python train.py --n_layer=9 --d_model=256 --n_experts=48 --experts_per_token=2 --d_expert=112 --d_shared_expert=192 --activation="geglu" --moe_layers=[0, 1, 2, 3, 4, 5, 6, 7, 8] --router_score="sigmoid" --normalize_top_k=true --routed_scale=1.0 --balance_loss=0.000201 --balance_bias=true --router_logit_norm=2.0 --router_bias=true --init_std_router=0.0388 --lr_router=0.000342 --n_head=4 --n_kv_head=2 --head_dim=64 --vocab_size=16384 --norm="layernorm" --norm_place="pre" --norm_eps=1e-05 --positions="rope" --rope_base=500000.0 --rope_fraction=1.0 --qk_norm=false --attn_scale=0.125 --tie_embeddings=true --parallel_block=false --init="normal" --init_std_qkv=0.0347 --init_std_o=0.0 --init_std_up=0.0347 --init_std_down=0.0 --optimizer="soap_variant" --lr=0.00224 --lr_mult_qkv=0.7 --beta1=0.95 --beta2=0.98 --lr_head=0.0054 --warmup_steps=200 --schedule="wsd" --decay_fraction=0.896 --decay_shape="linear" --final_lr_fraction=0.0 --batch_tokens=[32768, 65536] --seq_len=1024 --doc_mask=true --train_tokens=325000000 --steps=6919 --dataset="wikipedia_en"
Below are experts of layer 4 (counted from 0) of a mixture-of-experts language model. Rows are named router (the router's row for the expert) and show model dimensions 0-255. Each number is 128 + 24 x the weight over its row's rms, rounded and kept within 0 to 255. Numbers have three digits each.
After each expert's rows: "gets" lists some tokens that make up at least twice as much of what it gets as of all text. This comes from a sample of Wikipedia text that the model never trained on. Tokens count by the router's weight.

# expert 18
router:117103117108138162136120144121161068100162135128109091090161117121087157127162112115068138138087126138119095125112103129152086139105137161151124143128142139160096156116184122107161076111112132114142136110147136096126123169128123131135093150131096060197164144132108149100154124117126131159145142147092102119117112122130164172129142113128119152123143136100099137123130098125147128141121146113109107144170124099146110124071117150129103128092130141090134126137118133131075141113159113191138121097081131089136121103164082153162111159162098105104098108148113108125147100150128097158145150150124124115118169135134132110150148124117121171123127163107116128151128144119130157118104148130126163154104165156109127133161182151123135135122112081140183147120147133185141117136119112
gets: " |", "|", " there", " There", " Year", ";"

# expert 22
router:151126118100126143126141111146140095120123124136070141098106101106127123130138121138144120132120121126123091124092125105144179104098110130095120118131166125102116138117153153101140112081106098122123151152077096168116121069126131145124136156133165128092111154087078099106122162161125126146150097131141121154108083150134190101167107148126185144154166173115122077146148129135119178182095149140134120109132127130162122143136159153134114122139122083114126119141121129143155162146136143121139145137115102135083130112109126158123129141136137150080140136139115125159114161109134120166100116173120108134132195149151090113097146154193125090149087135145147109131099138169084145105157079127135121126152113110155120147122138168138124163099137177128145130118142116129138090169152116
gets: " the", "'s", " The", "ing", "ed", "The"

# expert 15
router:132130134121142129142112101128093128129156089147158116095130100141091121137113107159132131124145118144124153109145123084134181136150129143143106109110095153115131138187145148181154119137106141107157118122129090112134165121128131101134177142124146148146136096153112149103155117144133094158122134130135114164123123129127133120129177103129163115140151119149098162135127140138191108095134094161125090114107068122148154131136086095148098153122130112162120131126097093155131120156159099157141100122088137115147122144149143160122105143153129138108194147128140146132119142115146130126138151124155084127165097138131190104179157174139167133156099143134128110140137073070133125138076154124142128158095084146126096112129140167074109117124115159169141184080092138133145134125152118
gets: " B", " C", " D", " L", " M", " P"

# expert 14
router:130095124157119100163196140136108143140126168160169073129112106119125137115109127148111121146125071127145098162155106137091136137065097126136151140140121118103093071116145104125135131121156103126164142142134139129141140142133127138149136130115159111115084089153128166102131168119117132134122140120122163103141156116116129182135105156127149135134173163122121066134136119125152163152129125124095139135106148150106195133163116140115103083114141170157151111150129143135094148159121128117155155104093171086131089132141170192125160148129100127127160111140139130115101176110111100123100093088158134114116109110141113131123101154154138130129106146116112120136170147139161180140113100127140127130182117145145133093133129104131139113107167173157059132116122136128130131112127144
gets: "-", "–", "/", "===", "=", "|"

# expert 21
router:109139147101120129169133166113121112103189132134125119123143132138143160127139090161095092082150113139150104114096106119144148140148145110140195109146134158157132126127145131128134180098146144148145146093140156131131151162153173157115149171135131129131121100097150126122146101137140142139141146150161162144094107118123192118131130116158138161114123140095134191127149086179106130129117148120138149166178138154151127151163117113110084141140118119159151119071123144108113165161134115114125125154109126120122146146116134106125117123179077144117173143127109124134164112100116113188087124146120102120109155097140134162145186166125139120131109143128138115152148135174154084187114174125111145119135107127155166089156157141124111153156132132163099094149124128136133124090119116
gets: " 1", " 2", " 3", " 0", " 4", " 5"

# expert 32
router:126119160124111149119104125137172130116113135115133130131130108118130188105117149120148128128137115137096123158113084132129152132174155100118137107127144115081121077111111170143172146128133170136096163114125142081172115195105109091145103110143134170120140144138134134107118124106115086110125106130086134098130074102150172164120139100136126123138077159139139095157126151122155112145141130073141106120124140120123125134128124124132147175132099121129109129101182136116126137180121144072120118135137147127094139111120174110075146171117169142120129135130122154174129095127145145140151084159101134123136094121127092102150174081183081156124119131143111118136110146106146146085133146119137101133107164098154118097164131086095158109101150108140085135164148125113138117096120136
gets: ")", "),", "==", ").", "}", "==="

# expert 40
router:108115094131151081141173071126159113105147125127118134141122158179126121116121151122135189150101085141133118152162164080138155109140134161098134124134130146165160117156119135124103135141122091164118094149102161080107111117135146108111102133176088136093139147142103113142123101144156140131135128125166146161141143139052129105082098079141093154137137135123156114127147095125104144119120100143139167125114146098100142124119142102130132127128143108105115168111099132134104131113144107129119093120127131174144095084142099176120147083127119100114161147137130158101153128147131101132125137163114128120126106128130179100125095133088104143160112133128091116093119105139089104076098112158134133073141148111108161156148126166125172161152142152152178140115109129112119159122107153
gets: "\n", " which", " first", " that", "==", " second"

# expert 44
router:137105123095143114129126136102125141165139107098155171106138140082084119123150087125150099119181130132154091083123140146086147141142116122157114138110106152144145128124146136148133111066115108148117136083128157105123131132116155136142145101126115124124127119072157128112096138086140162157154161126098125176149125083165144163119076100131102130103105102171141143165146115146155106158114156128145140117132175104168105088162094116113139138143136110131103128193149067128137120159164151120118127167113127120141133125128124122156083198126140149063122143141135107106140126112155112107097150095148148129120145127150154134148131112132152139178102157103130112133175151172121131154126133095153136079148130147142156093136118107121131138110156153100128097101137128152095132098119143
gets: "\n", " ", " 1", " 0", " 2", " 3"

# expert 43
router:110139132158156139088161070114122141137096142151100127159109136124138089128145119114124174145127154121176126121163113104121071107107134141139076110122099110099137174128166139112112142109133120102092117164132158136139136106137089129132091155103156102080125178078076139125152120144089125105105173113132126130110120117129133145126132152186131150162114123144121114118137101137160113147156119127117126167151139130165098155135115144126156146115140139115167203126111129104120148114090107147128124163109129133133125116105119151152146173127095126125162139146179145162123148156149143164161094152136116143153124132108164120145148149139095139112171093128101104129099185123149116119131118103092138146113143164141135142100132130163150135134114169149108157101108110122201153152099087
gets: "0", "%", "th", "5", "1", "6"

# expert 11
router:129163133097141115095154130141150122122107090102144095127134137117156097152126119140113141106137093107139128106143124155151127095154132126172131148197113131132104111150095141145142093086117118152097172145119138128137108139129174142104121127102142096171162141166123133150163110136110124132107099142105116116140147113146139112146107136141161084124096160141134106166160146172135131101116126134164162089154064119106143177164085114141137090139150101121128139155176112123095141152163111122155107109139141106136158143158123129174104077109101125152105133165152167100094179125175146157099166138180101119136138119112165106160139103101161154167154112139117146139125118126129133148106165172150108133130127167111150120087134144145123130126128106136125096095061122160130139125110147
gets: " of", " for", " in", " with", " to", " from"

# expert 47
router:147123111107092115140135172163107162144106123122123129120148113142093152113151118154107143081076162119087149096152129121127162130121144138118151107089180115109156119152127127127123148114144166141141110119083155120093066166143118117154140145149118080134164153146132152097133113157134126185084143122140199144131107119101149137125108122125126151148150125123126163167111096099139155112099141062120132137143148134170149122107149131143128121079103188125136124123138144103132155155136098134177116141137166113110104176113135119138118118126123127157106117130135102134183170152113117140089138170188110076103135132151178142102131128152128127142145125105101095118125103119133136124143129135128112107102114129147161168130093160102079094119125149170109130133164146140099102150121125
gets: " and", ",", " or", " but", " as", " two"

# expert 34
router:156129138073131130153085141118144087166097140135108138126159126095147121128111122129127138140113107145122101137121099118123128158132150121142124121154113164118126142117124155131120109106143114119137145062123107099146122128165145144137142148127154138124128121116103111110138143105120126151122174113131155081084121116130144138132118142140163160126136117103114149132121126110152193136089154095169115116131145125155067134130097123102123108123074129130089097136100073074094143161122123113125098144117138114141126130118150125148134172117070158094152161130130130122119126132128127186153121118119130133135119083108090166164157192096109118122130158100129113153155108087136076160105164103129152123089139152146150057142149110120081118105141074124055165129131165120114100146123118
gets: "-", "|", " the", " of", " and", "–"

# expert 16
router:111109115118148104164164144119151096121136150150119122102131112103119157124156117131116140142120103122140088083110128138152160114129145108143128168130158114159096132120105118084141135131158119164133146119135112127113142152089102119144161141153117123129130101134097117133153134131135130156090145101104147197055095127114116162124136184100128153093082147142105106049128145133101093125080168160122132119132117166152111085114163122098165132168124122129114159103137132120124099146152121117131129133118119132144132116130124161098109159163104099136097114175127111126140119119149196137137153111126176119088131128155182146170177131152151087128119149130080130126112109121171167106116154136153104135151078134175137139133146129127174137111132108153130166099129105129151129137085137
gets: " the", " The", "The", "|", " this", "the"

# expert 20
router:135107101118168155124108111148097190084175141139134146113112102162154083154120108109107154181131142097130143110116145096123159072156133086129157084164131153158123146134113091132146105130122098118112099099115082114111116157136123112122124119086121141166106094112191142152154131159103152131133134105093110128119102113135138146142096127103112125158081122104164132125135083154116156121168143121121151121116114121124175155136131119158085171164139151149139140109139142105111111142149157130150108107101115148116140113114152097143104193113138140107101096133145126123110143141136125120172090131151125151129145129103124109124102139154097125121126108143153110142133111124157200154134087145124116136133125101152155104182080184112103135085131087126120117130111110140097119149174125
gets: "\n", " he", " He", "on", "en", " she"

# expert 28
router:152160104117089126125093085099187142121162123091108159099154130128125139061102121147131106102102125121151159133104186162124107139141173117107128097098079114145148130154113138121148123071132108117113154112123155127118099119092113101136141140141123131129139091143109131109105132135126108096139138125144087143142109120114131124177095153102124095122095159138107120121123079152151176117119135096134148117097148107130084064142104133167114101119101103144130163133138170132104132164168140131098149105088143113119145163164152109121137124167108107099125110115147088118111120126147102136107114116157116112139144166125114105145153142133100104137104134147155137143145160163111108134136120178129098133103147082148127083145145154117136110147158196137129139130202143131144093090113119
gets: " |", "\n", " of", "k", "ak", "ik"

# expert 6
router:099144142121107084149155118156178141146112132100154166107159143104155147095147130100147119117161109119141116133099110086111140134115174109145108109123121161101160109125105133090112125120176151128098098112122109087156128157129157140122141128115124134122137094143127097137103144153146074137104117158148110148139132156155147126135183129124083108112116104128157153145116099110140138174125134092179132119089156114132133154159132129125082144141118141173124153115127110120146117168155150148111151135111082120118111102117128114175155126166112107101168155147143128138129182130174173147123058110119138133140127121141100156179092132159121111105132168117132104146111160126154134184137127109141171169116149089147162137147143140146119137107148094143111154127112075104120100083082116
gets: " |", " to", ";", " would", "ro", " can"

# expert 8
router:136134124128099110115164114135154088122108133162100152103107132179122124142124133130135104142122162150129121097102162122156133138094122150142148165149147166119088118176127165133149137136123126178099136185116151124120127129094144131157145098130123111069126135102151125121121142137091070113152185101097115134105140138072132141112116105142174101107124128193105154132095124129128129117162122082137159168177071130151161137127167124117150133112115133136118096121080135121129091159133112105108127095109129141127155161157135105147131101128133113137101154137103111136158166142167119093156125131112153108097144145142145125187157102109129136109154120107133146081163119150120135147131106147146140163137123161155123098163115173129130097133128181161094116179126096131136110119113080
gets: ";", " had", " was", " has", " is", " have"

# expert 36
router:138096146158163115141137099170099094108161115127167168102171118159144141177097129163156152136146171148150108162132118122134124122122133112082116100095088155134125123134147128133107103138153104137152150155137141141116148148119148142132140160180123169147116136125162104156139142166145165124083153094197118135106173109141167120081110107170134159116107128119129155146157098127109074145130108147123158117115145100143145193107145131139129127139077097113128088167170158147153096139159088105174148169133111161120144141118130109137123105101129099148144157113114175121112134161141144094128122138135138160140136159142049124123157134103129131140168139146085149139132139118099164115137131123150126123146100126088103113111128110137104108123119171147135124102131100123127102120119135
gets: " a", " that", " A", "t", "A", " this"

# expert 17
router:123120118099157146139147096093101112116136106146156100149154148082116141155131164080115135126109112174145103135102123114099139143183123104139095136126146146107145100167113116107114098167134136107111141108125107142163112115075104126115079140138107118157150135125155121095093132110088143106099123112114158146138176108155140138139139116133136119072145089104122111110093110143050133138114147075125148133114134122167109123151117145116132107097147083132032120134132113135125145139144133111158122123162105114095138123185133154168125140144124135116102102174157122121154107114173139137089103085148130094130103115139138143130161119124165091145118147111162087109157104120114162119137113085128106122141097143168122106145131117126093145151157113160136142176099161157147118127123118
gets: ".", ").", "\".", " 2010", " 2011", " 2020"

# expert 13
router:125095089141155073075122172125130113113158107101102100159093143154069165154138171141115115128150107110149132106103133109138141113134141139100103106097122187102150131140130126122162135146139115172125118098117150101127139145119135103125111143115122100128083157089127122131170084114137148120155152170107123146140103153148107151145176113126122173112131146106138131139143104092159172108096137133160099083143197115150117160115091146150093131137135088127130086155134120109138093141135082123142130138166084110126169161116106137116178145128143116161124135106116143129086116133105104150112100114128145111125160095135164137132105095137126074117146093125160109115117145110128178133154144122114145158115131117120115112167167096152136166103107138114106099084152147123170123101130131
gets: " ", " P", " K", " S", " H", "1"

# expert 10
router:098113129162152161161149126080113092152169166130133144140106112120110117116098149125113107133088171118147104088110155141135151144132121154101106111094092108128073147106119137125139100157129148124146108106080156139098155106129138088142093112124166129134142134128129107165143060129144118121119135130096102136129137138124127147137138100127130156172139148105124134129080104114131125141107155120125127093119123090098125134150134150130145120174114097162135129127137146146083089166140115113142127124183159113162187136135131125130129105129120099137157102141151079145122064141123141083159150105097137148096111092123154099110173114117085094142096101122156164158128121143185152131146179130137129140120151150165147121096111148140153139083096118164138089144131105111102132179125093
gets: " in", " the", " on", " at", " from", " In"